Weights of a small mixture-of-experts language model, trained from scratch on English Wikipedia.
Experts: 64 SwiGLU neurons an expert, 4 picks a token, a softmax router.
Below are experts of layer 4 (counted from 0) of a mixture-of-experts language model. Rows are named router (the router's row for the expert) and show model dimensions 0-223. Each number is 50 + 12 x the weight over its row's rms, rounded and kept within 0 to 99.
Before each expert's rows: a language model's description of what the expert responds to. This comes from a sample of Wikipedia text that the model never trained on.

# expert 29
Description: Articles the, a, an after prepositions, and descriptors like former, second, current, Primary before titles, schools and universities.
router:48 38 57 29 24 33 56 49 77 40 41 50 51 44 56 31 37 51 72 47 52 48 63 59 35 51 65 40 69 55 27 60 72 39 48 65 68 32 47 55 58 58 38 54 40 33 45 49 42 49 29 40 51 41 54 42 58 51 42 48 66 50 40 57 47 49 69 52 71 60 50 44 61 54 63 52 55 51 56 62 61 66 47 56 56 52 63 36 49 62 59 44 62 51 66 27 56 63 53 27 42 36 56 60 52 48 43 38 47 66 66 61 53 47 44 41 46 49 62 42 45 48 36 59 64 62 52 30 70 58 70 69 57 48 36 45 40 70 36 46 32 65 29 60 46 54 38 38 33 62 38 50 42 45 70 47 49 63 42 44 44 36 54 44 42 21 49 55 48 74 70 61 53 38 70 63 68 28 51 45 51 44 55 48 48 38 51 38 53 43 53 76 55 62 52 49 33 64 71 91 30 57 55 52 46 43 47 69 47 53 63 62 48 38 54 54 39 75 44 79 73 42 47 47

# expert 46
Description: Inner pieces of long Latinate words before suffixes such as -ation, -ing, -ic, like Electri(fic)ation, Tele(commun)ication, Cy(cl)ing, plus table separators.
router:51 27 51 32 45 35 57 44 56 46 40 65 42 29 34 40 48 32 77 44 64 57 67 49 34 57 40 44 66 44 39 55 73 31 46 52 52 31 51 33 51 59 46 69 41 52 40 51 36 47 46 47 38 49 32 57 60 47 67 24 56 69 30 71 47 53 61 51 78 45 61 51 79 48 51 57 58 50 62 37 62 51 50 36 45 49 56 38 47 49 45 50 48 35 66 48 56 57 48 43 66 46 50 53 45 68 40 31 52 50 55 56 56 51 34 48 56 53 62 50 64 44 29 92 71 62 41 48 52 40 49 39 41 52 37 51 42 76 26 52 49 54 31 60 46 73 48 42 30 66 47 50 47 56 52 49 40 56 76 65 49 24 49 63 67 39 33 51 42 65 57 68 37 65 59 58 69 51 64 60 54 43 37 39 45 42 46 36 54 51 51 51 59 57 52 66 43 35 82 74 41 56 42 50 52 45 37 71 57 69 63 57 49 41 42 54 43 53 34 58 74 39 48 57

# expert 11
Description: Past-tense and participle verbs after was, had, he or it in narrative prose, such as introduced, became, built, served.
router:40 19 55 43 29 35 45 44 64 48 50 49 42 37 48 29 20 26 56 52 56 38 67 58 44 50 55 29 43 43 39 50 72 33 61 59 54 46 40 39 55 49 44 53 55 39 46 58 36 40 41 43 47 38 34 58 62 55 50 37 51 51 44 57 47 46 63 63 64 39 43 51 58 49 54 46 57 43 75 52 58 66 45 55 53 55 36 31 54 50 52 41 54 34 52 41 58 44 64 38 62 40 46 68 47 52 45 47 61 53 57 57 37 40 43 50 50 51 67 49 42 39 30 59 45 64 49 38 74 53 66 47 47 36 42 52 32 68 48 39 37 56 22 49 50 55 41 30 27 69 52 63 50 40 54 69 38 77 53 72 27 22 48 40 55 45 38 50 39 76 67 59 44 68 76 54 57 31 73 47 62 55 58 52 54 31 42 22 50 46 46 66 61 52 60 49 53 49 70 82 63 58 43 36 61 39 37 63 48 39 55 62 59 32 51 38 73 54 44 70 60 31 57 43

# expert 32
Description: Line breaks, the closing == of section headers like See also, and the suffix -ic in scientific terms such as atomic, ischemic.
router:50 39 42 42 29 40 49 46 71 40 64 45 53 38 53 18 33 38 48 43 64 38 84 76 56 57 43 35 61 50 33 56 66 30 47 71 41 45 34 38 55 48 58 61 51 37 49 46 46 50 30 45 55 34 36 48 68 51 51 45 67 54 38 59 56 42 64 87 64 41 55 52 66 52 42 57 53 49 80 45 58 64 38 40 51 41 61 32 49 49 49 51 58 50 56 32 57 48 41 42 58 34 56 62 62 52 48 40 50 73 66 53 51 44 54 61 48 59 48 42 28 49 40 67 51 62 46 41 62 61 48 40 51 33 28 41 39 75 36 44 18 60 31 61 38 65 43 49 40 77 56 60 53 30 54 51 59 70 55 65 47 28 42 45 43 32 42 36 48 73 65 56 51 62 69 59 55 31 60 42 69 52 51 45 54 56 45 33 64 56 35 68 57 54 54 40 43 39 67 67 55 70 59 59 56 50 44 67 38 53 59 64 46 34 53 48 54 60 55 71 61 48 58 45

# expert 51
Description: Month names, time and quantity nouns like years, hour, century, yards, round, usually after a or the in dates.
router:45 28 46 42 48 56 40 45 65 38 49 45 44 52 41 36 51 32 44 39 53 44 60 77 33 56 51 32 57 40 33 66 62 41 55 55 67 28 51 32 31 55 37 79 64 34 34 57 44 41 32 30 54 35 36 56 64 43 46 39 68 60 32 39 37 39 56 59 64 52 40 48 50 68 60 38 62 58 57 60 61 82 48 52 53 63 48 43 59 52 56 63 66 38 56 38 51 58 55 39 49 46 48 71 39 32 51 34 61 49 70 45 53 52 47 52 50 36 66 49 52 37 41 75 62 72 52 35 56 59 53 58 57 46 42 57 38 58 33 53 36 39 14 59 57 56 48 37 32 72 51 55 49 26 64 55 43 53 44 69 55 36 59 40 47 57 37 50 45 55 73 63 44 59 81 76 47 22 60 27 60 43 44 61 33 32 56 42 51 48 45 46 57 77 54 48 55 57 62 60 41 58 50 35 63 41 51 48 53 49 56 47 44 38 54 56 52 47 52 84 66 42 52 53

# expert 25
Description: Words introducing examples or characteristics in expository prose, such as including, such, particularly, feature, found, described, developed.
router:53 23 51 33 29 54 42 43 64 57 51 43 39 38 35 26 51 32 46 49 54 25 71 76 49 46 51 28 56 43 32 47 54 43 54 68 62 41 35 48 41 57 41 63 62 40 39 60 44 46 32 39 60 26 52 62 66 47 59 42 59 52 46 50 52 46 63 72 61 47 47 40 61 50 55 53 56 45 59 46 60 45 31 51 60 48 46 22 42 58 38 55 61 48 61 33 61 51 51 32 60 34 54 69 43 59 55 44 70 60 58 60 47 33 58 58 55 50 53 34 53 40 32 58 58 70 58 48 53 56 65 37 49 35 46 53 42 81 42 35 40 61 28 58 68 57 42 60 43 47 50 52 42 34 49 53 40 55 58 80 51 27 39 50 47 30 42 45 59 81 55 66 25 56 69 46 55 25 52 42 49 39 47 57 52 34 42 29 49 43 50 70 64 69 59 43 41 65 76 75 36 64 59 48 43 48 38 66 48 39 58 56 54 29 61 45 54 50 32 62 66 37 58 47

# expert 28
Description: Digits and spaces inside years and scores, country names ending clauses, and common words such as and, the, five, starring.
router:50 33 49 34 35 30 46 41 65 49 53 43 41 43 49 28 29 35 54 58 52 40 67 74 40 48 61 31 58 47 41 59 68 34 57 69 60 28 42 32 48 44 42 63 58 39 34 62 40 38 37 36 55 36 41 61 56 44 64 37 67 55 31 60 48 41 67 68 64 49 54 46 63 49 59 49 59 49 62 54 63 66 36 44 62 50 44 41 39 63 55 52 61 48 53 30 54 54 58 39 56 52 54 64 42 48 42 42 65 62 62 41 60 43 42 56 26 58 58 29 43 32 40 63 54 76 46 40 72 69 66 53 64 39 35 57 31 62 40 51 28 59 33 58 48 59 37 37 37 70 52 52 45 34 63 43 51 62 51 65 44 28 42 43 47 29 35 44 46 73 64 65 32 55 64 61 58 25 58 41 61 49 67 54 38 39 36 33 60 56 43 69 67 59 62 48 43 50 76 68 47 64 53 43 49 39 42 67 41 49 62 58 56 41 66 40 63 69 38 62 71 29 48 52

# expert 63
Description: Capitalized opening syllables of European place and surnames, e.g. Or in Borussia and Torres, Fer, Bar, Tur.
router:47 29 67 50 34 42 54 50 67 54 54 38 43 50 41 32 56 19 37 57 59 47 63 63 45 45 49 50 42 48 36 64 71 06 56 58 61 38 50 52 66 42 48 57 55 40 36 47 49 44 42 51 51 26 64 66 57 61 49 45 62 55 50 49 58 52 61 45 79 51 48 37 60 61 57 46 61 60 59 63 65 60 62 48 66 49 47 26 42 51 40 56 49 27 68 46 47 51 40 33 64 67 38 83 46 48 35 50 49 72 65 57 72 42 40 74 23 55 66 45 41 54 22 74 58 64 53 35 46 61 53 55 44 61 41 66 25 58 66 65 37 71 31 53 54 63 36 31 49 74 58 53 43 29 64 51 60 46 51 65 36 36 46 47 56 48 42 53 56 60 55 53 35 50 55 62 50 47 64 38 59 46 48 48 57 45 40 37 59 57 59 71 45 45 58 48 40 40 62 63 37 59 43 36 34 40 42 46 46 51 63 62 35 38 62 61 65 67 49 64 52 47 65 36

# expert 58
Description: Nouns naming places, buildings and organizations, usually after the or a, such as School, City, station, class(room), site, centre.
router:59 30 48 36 24 53 43 39 69 36 31 49 53 47 39 27 49 46 52 51 65 28 65 57 52 51 57 47 71 67 28 47 72 39 48 78 47 27 48 36 48 51 28 60 37 41 40 50 44 41 38 41 50 43 61 62 51 51 62 54 67 62 36 51 55 49 66 59 71 62 58 50 64 63 46 43 73 53 74 48 53 45 41 36 55 55 43 36 51 60 56 46 67 48 51 26 62 55 54 35 55 54 62 67 48 36 36 34 61 45 59 51 61 55 33 69 56 49 59 50 47 35 43 69 60 60 42 44 57 57 39 58 44 33 30 52 32 63 50 58 51 57 31 81 52 54 53 38 22 73 34 65 38 40 72 46 52 67 54 61 55 31 49 59 60 29 46 49 50 61 66 45 36 62 64 70 70 41 55 48 47 32 51 53 33 34 58 34 58 44 58 60 59 80 56 50 52 50 63 70 36 66 51 49 55 42 63 61 32 52 65 62 44 45 39 53 64 62 46 65 58 32 46 50

# expert 42
Description: Capital first letters of split personal and place names, often Indian (S-ukhu, J-ain, L-al, M-ooladhanam), plus table pipes and line breaks.
router:56 36 55 44 25 46 50 48 53 53 58 43 33 42 44 25 38 32 54 42 62 43 74 75 39 49 59 32 45 49 28 56 72 30 49 59 74 27 44 43 60 60 51 66 49 37 37 47 39 47 38 41 61 27 42 59 57 62 59 48 58 72 35 57 49 42 54 53 74 55 37 53 66 58 51 59 60 48 51 56 65 59 50 41 49 44 53 42 35 58 40 55 65 47 50 34 56 46 58 27 53 47 65 55 41 36 64 37 43 69 63 56 48 52 40 66 48 51 67 27 50 45 44 64 65 64 51 35 68 50 62 65 61 57 30 62 14 53 47 36 36 48 24 63 56 68 50 37 28 67 46 59 63 34 71 62 49 55 51 65 45 29 34 58 44 41 55 42 41 76 53 77 53 49 64 68 55 38 47 34 60 44 69 55 52 60 34 44 40 65 51 69 51 53 66 43 34 51 68 66 41 65 60 51 51 42 45 54 37 57 59 58 60 35 53 53 57 63 54 64 66 43 55 46

# expert 47
Description: Hyphens in compounds like ill-equipped, and prefix pieces starting split words, such as re, un, pre, inter, dis, con.
router:58 43 50 36 32 44 41 45 50 36 44 48 42 36 56 28 40 27 57 51 61 41 65 75 55 60 67 38 69 53 15 48 59 33 43 52 63 31 47 39 47 56 48 67 62 35 41 55 41 41 35 32 46 46 41 52 70 52 40 38 63 59 44 43 38 52 73 47 77 49 41 50 66 57 68 52 66 39 57 42 56 54 59 42 45 42 53 54 46 60 61 60 63 44 54 45 53 76 52 38 62 57 56 69 53 46 45 46 66 62 60 46 54 30 37 47 38 66 66 44 32 48 31 69 62 64 39 47 60 52 60 49 57 55 48 58 27 51 27 57 37 60 37 48 54 76 37 34 45 63 46 53 52 30 65 63 45 47 64 75 49 27 49 47 36 41 52 56 40 57 56 62 51 46 71 54 70 25 54 40 62 25 64 46 51 54 59 48 63 49 59 77 54 56 51 66 44 64 67 83 45 59 40 56 45 32 47 54 56 63 50 50 64 37 56 62 43 62 43 79 59 57 59 35

# expert 54
Description: Initial lowercase letters of split words like b-hp, b-ucket, b-anned, often in car and motorsport specifications, plus words like car and ship.
router:55 27 41 41 50 38 55 41 55 45 48 63 44 36 45 31 41 33 50 48 51 37 60 84 56 51 46 19 48 48 26 53 55 29 41 54 55 33 42 48 53 55 53 65 38 31 55 55 40 41 53 32 42 51 47 49 58 46 63 50 53 51 51 53 50 40 61 78 72 46 35 46 63 55 40 46 53 58 70 60 41 68 43 35 41 47 47 25 41 72 58 49 64 46 73 41 64 66 56 32 58 52 54 71 36 45 49 51 55 57 53 66 46 37 50 55 47 48 62 33 44 46 36 69 55 57 47 36 61 53 47 39 65 47 37 46 41 62 35 54 46 60 22 60 46 54 29 43 38 55 55 75 54 39 63 30 49 60 54 81 49 22 40 35 44 46 45 41 33 54 59 57 42 64 61 72 48 36 64 45 70 47 68 46 49 40 54 36 65 63 41 72 66 50 62 41 52 50 96 73 42 47 57 46 45 55 30 45 49 54 50 61 50 53 68 63 58 66 47 62 51 45 39 60

# expert 17
Description: Military words and unit names like Guards, Army, War, military, plus digits inside years and ordinals in lists.
router:57 20 47 46 48 38 50 36 58 47 46 54 55 49 50 35 41 40 50 54 63 54 63 75 48 61 62 48 38 54 16 45 66 38 55 52 49 26 50 43 58 41 45 73 42 29 45 61 36 31 62 46 46 36 52 52 50 44 54 40 64 52 40 65 51 51 75 49 74 49 43 39 66 57 30 42 49 42 57 43 69 52 57 56 52 46 56 31 44 62 55 66 65 52 79 39 27 55 38 26 57 45 61 73 39 60 51 51 53 58 63 52 50 43 31 68 43 57 44 37 31 41 40 73 58 68 41 52 70 52 65 77 55 55 22 48 26 75 39 42 37 56 19 64 45 44 40 36 39 60 46 59 42 39 56 37 33 55 51 71 51 34 51 33 51 44 28 46 58 76 57 63 42 42 66 60 47 33 44 35 60 48 57 52 50 44 51 33 58 49 60 53 70 52 58 47 47 54 80 64 56 52 66 42 60 58 37 57 46 59 46 54 48 50 58 47 56 68 49 73 47 49 56 49

# expert 60
Description: Demonym and ethnonym endings and words, such as Phoenician, Akkadian, Germanic, Cameroonian, Greek, Roman, plus Latin-like species-name pieces.
router:60 35 38 42 33 44 54 41 56 32 36 34 40 46 44 30 52 40 66 61 54 49 73 70 27 60 34 39 59 60 44 59 66 33 60 71 51 40 57 35 66 60 40 73 46 40 35 59 51 47 35 39 51 38 56 58 67 63 63 50 71 60 33 62 50 60 64 49 66 51 73 44 51 57 39 61 64 51 53 50 60 60 36 61 60 45 53 32 35 59 58 46 61 41 62 34 53 57 57 23 61 49 52 59 53 33 47 44 59 50 62 56 43 51 43 53 44 53 56 52 30 45 34 82 54 87 54 52 64 50 46 55 46 44 37 55 39 70 56 43 39 44 26 58 38 55 43 39 31 73 31 50 52 23 57 61 49 74 55 59 43 42 39 51 59 50 41 47 32 57 72 64 51 50 63 38 56 45 55 46 56 50 34 42 44 46 40 21 67 57 45 69 42 65 68 50 37 48 80 68 28 58 50 45 59 29 67 63 43 49 61 57 58 39 50 43 51 55 49 64 69 57 43 47

# expert 53
Description: Closing quotation marks and final word pieces of song or episode titles in discographies, like "Flowers", plus you, You, !.
router:49 33 35 39 34 33 62 42 72 41 58 43 54 45 40 29 48 24 45 52 44 34 71 68 29 51 55 27 50 57 42 48 61 41 49 73 61 42 44 41 44 51 48 69 45 39 27 54 50 52 38 48 67 32 39 60 45 52 60 52 77 53 30 46 44 44 73 41 76 46 42 46 67 43 67 48 66 44 70 63 59 66 38 38 52 54 58 53 56 54 65 53 60 48 61 40 61 55 73 39 56 40 67 61 50 59 48 37 47 53 70 53 60 50 53 42 40 55 50 42 56 28 34 65 58 74 42 38 53 57 72 63 55 34 33 55 35 68 39 50 22 48 33 71 51 51 41 50 34 67 42 56 49 21 64 51 60 60 51 65 43 21 43 37 44 48 46 56 57 58 67 61 45 58 69 50 49 27 64 39 59 58 47 43 41 42 52 30 58 61 45 53 64 54 53 48 41 61 64 73 44 58 56 50 56 45 44 53 50 47 62 61 58 36 47 64 55 67 43 74 71 38 30 38

# expert 59
Description: Percent signs and digits in census, election and review-score tables, such as 54.12%, 80%, plus the in explanatory prose.
router:46 35 50 30 20 44 42 41 58 31 50 52 51 24 47 37 41 33 51 41 68 47 69 64 47 51 43 28 70 57 30 52 61 27 60 75 50 25 30 41 48 58 36 62 45 35 30 57 51 40 35 38 51 37 44 52 51 48 58 35 70 56 41 42 48 43 66 69 57 44 47 49 70 59 42 59 56 56 60 60 62 63 32 45 62 40 49 43 33 57 52 64 57 46 47 24 54 58 61 29 54 51 41 66 48 54 62 40 41 57 72 44 55 46 40 47 38 59 58 35 33 35 35 61 57 63 44 51 70 58 57 43 57 56 37 56 28 58 43 63 36 45 27 58 43 63 30 40 30 49 53 65 59 41 53 55 61 60 61 70 54 35 38 55 59 37 28 42 46 72 58 66 38 54 78 65 64 23 67 42 56 41 62 56 48 38 49 26 51 46 43 62 52 52 49 48 43 65 64 72 53 53 44 55 46 45 39 64 28 54 59 55 46 28 62 47 59 57 42 70 56 43 45 47

# expert 56
Description: Sports and awards text: ordinals first, second, third, verbs like took, qualified, elected, and score digits, tournament words like finals.
router:52 34 56 35 36 33 35 53 64 47 55 43 38 39 41 28 47 34 58 47 52 54 66 66 57 47 49 39 57 37 35 56 63 27 61 64 74 23 51 56 64 41 48 68 48 44 40 52 48 35 42 54 50 34 54 44 70 47 62 44 75 50 46 52 52 41 69 67 69 49 58 38 64 51 59 48 56 51 65 53 62 69 59 44 67 53 44 40 57 56 44 48 60 34 65 26 54 57 62 39 57 40 67 82 40 59 49 30 57 52 66 50 40 40 45 60 50 56 55 44 43 43 46 65 43 77 52 43 71 69 77 52 55 49 43 55 35 66 38 57 40 70 29 45 60 67 38 40 36 64 38 61 53 45 61 43 49 55 45 68 45 28 35 54 47 44 47 57 42 66 65 66 40 58 66 66 55 37 55 50 40 58 45 54 39 31 53 28 38 44 56 54 61 67 61 46 43 50 74 80 57 57 42 58 43 35 39 60 51 55 68 54 43 45 52 44 59 78 44 61 77 28 58 39

# expert 33
Description: Prepositions, auxiliaries and connectives like to, by, with, be, than, while, plus table separator bars in results tables.
router:60 22 42 35 28 46 58 50 59 55 57 39 36 28 47 29 51 35 43 42 62 47 63 85 45 43 43 34 52 55 19 51 68 31 60 62 63 28 38 49 45 48 44 72 55 34 42 62 43 52 25 25 48 33 44 55 51 42 71 49 57 60 39 45 48 33 54 72 61 59 40 50 62 46 42 44 56 42 60 59 51 60 42 56 47 50 45 30 45 59 49 47 48 49 49 38 59 62 73 28 46 43 60 73 41 52 56 50 57 68 56 56 48 60 40 59 45 51 59 42 31 18 33 56 49 64 43 47 59 59 57 46 50 42 34 47 23 51 25 47 17 51 30 54 50 60 48 38 36 58 40 52 55 29 69 56 44 59 43 68 46 26 41 66 46 46 40 38 59 60 60 57 53 52 59 68 65 33 69 34 59 51 49 58 42 35 58 37 70 61 35 61 59 57 55 59 49 58 67 66 38 50 63 48 39 37 57 65 43 50 56 50 56 37 56 51 45 74 32 52 57 54 57 52

# expert 9
Description: Inner pieces of foreign personal names, especially Slavic and Arabic, e.g. ij in Sofronije, -ić, the hyphen in Al-Shelali.
router:51 27 51 38 32 31 55 48 78 60 45 36 46 50 45 49 44 34 52 60 39 53 66 65 57 49 61 37 51 38 34 69 65 07 69 59 55 35 61 46 47 44 31 57 42 40 34 53 48 46 46 37 40 35 46 64 48 38 41 31 60 58 42 55 50 49 54 42 73 52 72 37 60 53 46 57 61 45 50 52 65 42 48 60 41 33 66 32 42 57 60 62 51 45 70 27 61 60 50 39 48 55 56 56 46 35 55 62 53 79 73 46 52 49 41 46 24 47 57 36 50 48 23 86 52 54 47 51 69 43 60 66 51 41 39 63 42 45 43 39 35 60 25 64 66 48 42 40 42 71 57 32 54 52 61 47 47 52 53 73 43 33 53 47 59 33 42 57 67 59 65 51 44 41 64 66 66 49 71 51 58 53 61 37 56 35 43 44 54 73 38 48 43 54 49 58 53 49 79 61 37 63 51 44 44 30 45 47 43 60 55 51 44 43 66 44 44 54 34 67 59 40 34 26

# expert 5
Description: Braces and dollar signs inside LaTeX formulas, such as {, $, plus scattered function words like him, itself, that, although, and year digits.
router:44 26 44 42 35 36 44 49 65 43 48 45 45 40 38 33 36 35 44 52 64 51 68 73 37 46 53 26 60 57 43 57 62 29 56 69 50 45 44 30 55 47 37 69 59 27 32 65 41 39 35 38 55 30 40 62 53 56 53 46 70 46 41 52 50 38 75 67 65 48 46 60 62 51 44 46 74 51 67 46 63 65 40 48 65 60 39 38 35 66 56 49 53 38 59 35 65 47 58 30 53 45 53 70 50 52 55 39 63 61 68 59 55 48 44 54 32 51 60 34 44 45 36 59 53 64 44 47 60 65 51 56 53 48 41 53 35 76 38 46 34 58 36 68 54 54 44 28 32 67 50 53 50 31 63 50 44 53 53 76 42 28 46 62 48 35 39 47 45 63 56 57 30 61 63 63 51 29 47 47 61 52 63 54 42 43 39 27 52 61 51 60 60 56 68 49 33 52 80 73 39 64 43 42 43 34 37 50 35 46 56 59 41 23 60 41 59 69 49 72 65 31 38 44

# expert 8
Description: Unit symbols after numbers (km, mi, ft, °), slashes and pipes in tables, and infobox fields such as Died, aged.
router:53 25 52 34 30 40 53 40 55 37 46 39 47 48 48 28 40 41 62 53 46 44 60 72 47 50 49 32 42 48 40 61 73 13 57 66 58 40 57 39 42 50 36 85 54 38 39 64 48 35 30 39 37 45 49 46 50 47 55 48 58 58 39 61 43 27 67 65 61 53 52 53 56 56 46 59 67 35 60 63 67 66 40 39 53 56 65 31 39 62 39 42 49 35 65 21 46 57 56 32 55 53 62 64 41 37 46 48 64 44 61 42 41 53 35 52 38 36 54 46 41 37 34 72 59 62 59 39 56 73 57 52 44 56 39 57 26 78 41 48 25 55 39 63 44 71 30 38 47 59 36 62 47 27 51 54 52 56 49 71 51 29 45 65 53 31 41 48 58 67 59 54 48 56 75 55 60 25 64 48 58 52 61 47 51 43 50 52 53 45 50 54 58 72 42 55 47 49 69 81 38 59 54 40 46 45 51 61 39 51 72 54 57 33 59 56 63 69 45 58 61 58 45 56

# expert 26
Description: Architecture and design text: verbs like painted, fitted, framed, designed, used, plus words like stone, brick and ordinary function words there.
router:54 37 45 45 36 45 46 45 58 38 50 49 42 43 45 30 33 40 62 46 73 43 70 67 46 46 46 25 47 45 52 48 66 33 45 58 55 32 53 35 50 46 39 61 55 26 42 51 48 38 36 39 43 41 42 66 65 45 61 45 70 50 42 43 51 41 56 70 62 47 53 59 54 37 33 45 45 65 59 60 55 57 45 49 42 58 35 39 47 49 45 63 74 39 63 17 50 58 57 44 55 44 59 65 40 50 48 47 67 68 57 54 58 51 43 49 41 50 64 34 41 30 35 60 58 53 54 42 56 53 69 57 47 43 25 52 29 62 35 31 47 52 33 63 50 45 34 42 30 59 33 66 34 45 80 62 37 68 58 73 32 34 49 60 47 39 37 56 47 64 63 58 19 54 75 69 50 44 58 46 59 50 61 63 48 32 42 33 58 57 45 61 57 57 48 46 45 47 85 74 40 59 47 41 54 40 48 65 52 39 53 76 48 47 58 50 71 77 38 81 55 40 42 49

# expert 4
Description: Opening word pieces of English given names, surnames, place names and church words, such as John, Church, Mort(imer), Wol(verhampton).
router:53 13 67 52 52 44 43 50 52 44 33 40 59 58 43 25 39 48 66 60 59 40 75 71 46 37 44 30 57 49 44 58 71 32 42 52 52 38 32 42 40 55 48 72 47 53 38 44 53 37 55 48 41 34 57 50 51 35 50 32 51 58 42 44 52 24 62 54 70 42 52 51 64 50 29 65 57 38 62 45 53 51 41 52 64 65 56 34 47 60 56 63 79 57 62 32 59 54 60 21 50 51 46 63 35 50 41 48 51 47 64 68 47 57 37 69 34 51 53 39 50 37 30 87 63 62 50 43 32 46 37 41 37 52 33 66 41 61 52 44 48 59 23 52 51 56 43 37 35 59 51 40 42 37 61 43 46 51 51 68 44 35 42 67 57 51 47 42 44 75 62 54 36 38 60 59 67 34 56 40 61 33 65 51 50 48 43 27 49 51 55 56 55 53 49 60 51 53 62 75 44 66 66 27 31 50 64 52 61 46 67 67 53 37 44 52 63 54 40 79 66 45 45 39

# expert 37
Description: Nouns and verbs about sports competition, such as game, season, team, club, coach, Cup, draw, school.
router:65 29 45 35 24 43 35 57 61 45 45 54 55 39 32 25 53 37 64 27 56 35 66 54 51 51 49 44 54 55 30 58 69 33 42 64 67 14 35 47 48 49 24 74 50 39 46 50 50 35 49 45 26 47 34 47 56 54 63 38 80 61 45 63 36 46 72 64 70 59 54 46 58 59 55 48 57 44 65 43 52 41 56 45 53 34 49 49 63 57 56 51 65 37 56 27 52 54 56 28 41 61 46 53 51 45 40 52 58 69 61 45 58 53 36 47 59 43 71 20 50 46 25 68 61 74 47 49 69 59 53 69 60 45 31 41 31 59 48 50 38 54 29 53 60 56 40 41 42 68 39 51 61 30 69 55 40 55 66 63 48 27 55 49 48 52 52 45 47 45 44 66 38 51 70 57 58 38 48 48 55 47 48 59 37 35 57 49 67 46 59 71 69 68 55 55 50 55 73 63 36 49 35 46 44 31 42 44 60 45 42 50 48 45 46 49 37 69 37 67 66 38 56 51

# expert 48
Description: Highway article terms like exit, interchange, SR, Route, Avenue, km, plus pipes and periods in sports and weather tables.
router:60 33 51 36 37 26 47 52 68 35 33 43 53 49 41 30 46 43 57 46 53 49 87 64 44 39 59 31 50 56 42 50 60 35 44 63 62 29 40 28 46 50 48 61 54 43 48 55 35 41 42 39 50 35 49 42 42 55 49 47 65 70 46 71 49 40 60 60 65 51 46 49 56 47 59 55 64 39 65 64 53 64 35 42 56 58 48 28 41 66 52 40 50 56 63 30 53 45 58 38 42 28 55 60 39 58 54 29 63 57 54 52 51 45 46 41 48 39 57 34 48 47 35 62 57 59 62 32 62 62 61 69 50 28 30 38 42 82 42 50 39 46 30 63 54 65 26 28 22 71 39 64 46 41 72 42 44 68 53 53 55 29 29 45 42 46 30 45 57 75 47 65 48 49 62 69 57 40 74 35 75 54 62 58 40 34 58 36 50 59 60 50 52 69 59 48 45 56 75 69 50 73 47 42 54 52 57 65 56 55 63 52 51 45 57 53 67 62 39 56 48 51 61 49

# expert 15
Description: Line breaks, commas, periods and closing quote or parenthesis combos ending clauses or list items, e.g. ," and ). plus and.
router:49 21 47 38 32 39 49 35 67 43 42 47 55 34 41 25 37 30 51 45 62 38 72 67 43 56 56 37 58 49 31 55 57 46 57 60 61 39 44 39 50 62 41 70 58 36 41 48 38 48 50 39 61 36 47 58 53 51 56 42 80 53 40 54 47 44 76 58 62 48 48 46 62 58 51 49 58 40 68 58 61 57 49 52 53 52 47 30 44 66 51 42 61 38 51 33 48 53 60 37 45 45 58 65 46 59 43 33 55 70 68 56 41 50 38 48 51 47 54 36 39 31 33 65 57 67 40 41 59 56 61 53 52 40 33 53 22 72 52 58 37 40 33 58 55 60 51 45 32 51 31 49 45 27 61 52 40 55 47 78 49 27 40 43 52 35 40 44 49 78 68 62 38 47 77 68 47 26 59 41 55 32 51 46 35 37 43 32 51 47 42 65 58 57 66 58 35 46 79 79 41 80 39 45 48 33 45 59 33 50 58 56 63 37 56 43 54 73 40 61 65 42 44 48

# expert 10
Description: Word-initial pieces of abstract or civic words in government, law and economics prose, such as ins(urance), purs(ue), indic(ation), government.
router:53 33 62 47 33 17 39 45 48 42 40 49 52 38 51 25 38 28 58 67 67 40 69 55 52 39 47 48 66 48 30 50 73 35 52 58 55 44 42 40 63 47 46 61 65 45 42 70 44 33 46 36 62 46 30 52 74 34 58 20 62 62 37 47 45 51 70 56 73 41 53 51 72 51 50 43 69 52 51 45 74 59 65 56 34 49 53 49 40 51 45 48 55 47 62 37 62 56 48 30 47 51 56 61 45 62 55 43 57 69 70 62 56 45 38 53 45 52 55 45 47 51 29 78 62 59 37 45 54 55 49 44 63 45 38 44 36 69 31 55 31 55 32 54 52 67 51 43 54 64 49 43 59 42 65 42 35 62 59 75 54 36 50 44 52 34 34 55 44 59 52 79 46 56 69 62 68 38 49 25 58 27 59 60 49 60 54 47 55 40 52 53 49 59 63 57 31 64 51 75 45 62 43 49 56 55 49 46 47 61 57 62 52 20 62 56 56 52 29 84 58 53 49 39

# expert 35
Description: Word pieces of Spanish and Portuguese place and person names like Paz, Rios, plus table cells, heading marks ===, and Records.
router:56 20 57 30 42 48 38 39 70 43 31 53 45 44 47 50 50 32 49 40 59 38 72 56 53 46 32 31 65 43 41 59 73 20 63 71 51 24 46 29 62 51 47 61 47 38 31 54 38 30 44 46 59 36 42 53 42 45 63 34 75 55 40 29 66 42 52 50 84 59 52 52 65 70 45 38 67 48 43 45 54 50 44 20 52 49 43 41 46 50 47 49 55 51 44 41 49 47 48 34 50 53 48 57 33 37 37 47 53 67 56 62 58 52 33 46 47 58 67 40 48 56 35 74 51 57 61 32 70 68 53 53 35 37 18 50 34 65 33 57 16 59 39 59 57 66 54 39 28 64 59 43 52 31 86 53 39 53 48 58 58 34 50 24 44 53 48 53 56 65 55 59 30 51 54 56 52 27 56 50 54 46 53 60 50 29 49 35 57 47 38 45 71 48 64 41 37 47 55 62 41 62 59 39 45 43 48 64 50 62 57 53 52 43 48 50 51 57 51 51 57 52 48 48

# expert 6
Description: Compass words in place names (West Africa, East Germany) in war and history text, plus digits inside years like 1946.
router:59 23 52 43 43 44 56 37 65 46 47 59 52 38 49 45 39 41 45 59 60 25 67 73 53 56 60 39 58 44 30 49 63 33 49 70 56 38 52 38 59 39 48 72 51 30 44 60 37 45 32 50 66 34 56 56 64 58 50 21 61 60 53 57 40 43 60 63 77 57 57 40 68 57 43 45 61 56 49 55 63 63 37 49 62 40 58 31 47 68 50 56 62 51 45 24 50 43 50 36 68 49 54 62 40 53 44 42 53 51 57 48 60 33 25 56 47 55 63 35 36 34 47 65 55 68 54 56 64 54 69 55 59 43 35 57 33 67 46 41 35 58 21 63 51 56 37 36 48 73 41 49 57 40 68 41 48 57 47 64 47 25 35 41 60 44 38 31 46 73 64 67 45 61 71 53 55 21 58 28 49 51 54 61 46 34 39 27 45 59 52 66 60 65 66 50 44 52 77 74 40 52 56 55 55 30 40 58 43 47 52 59 39 36 61 47 62 58 54 62 67 34 53 43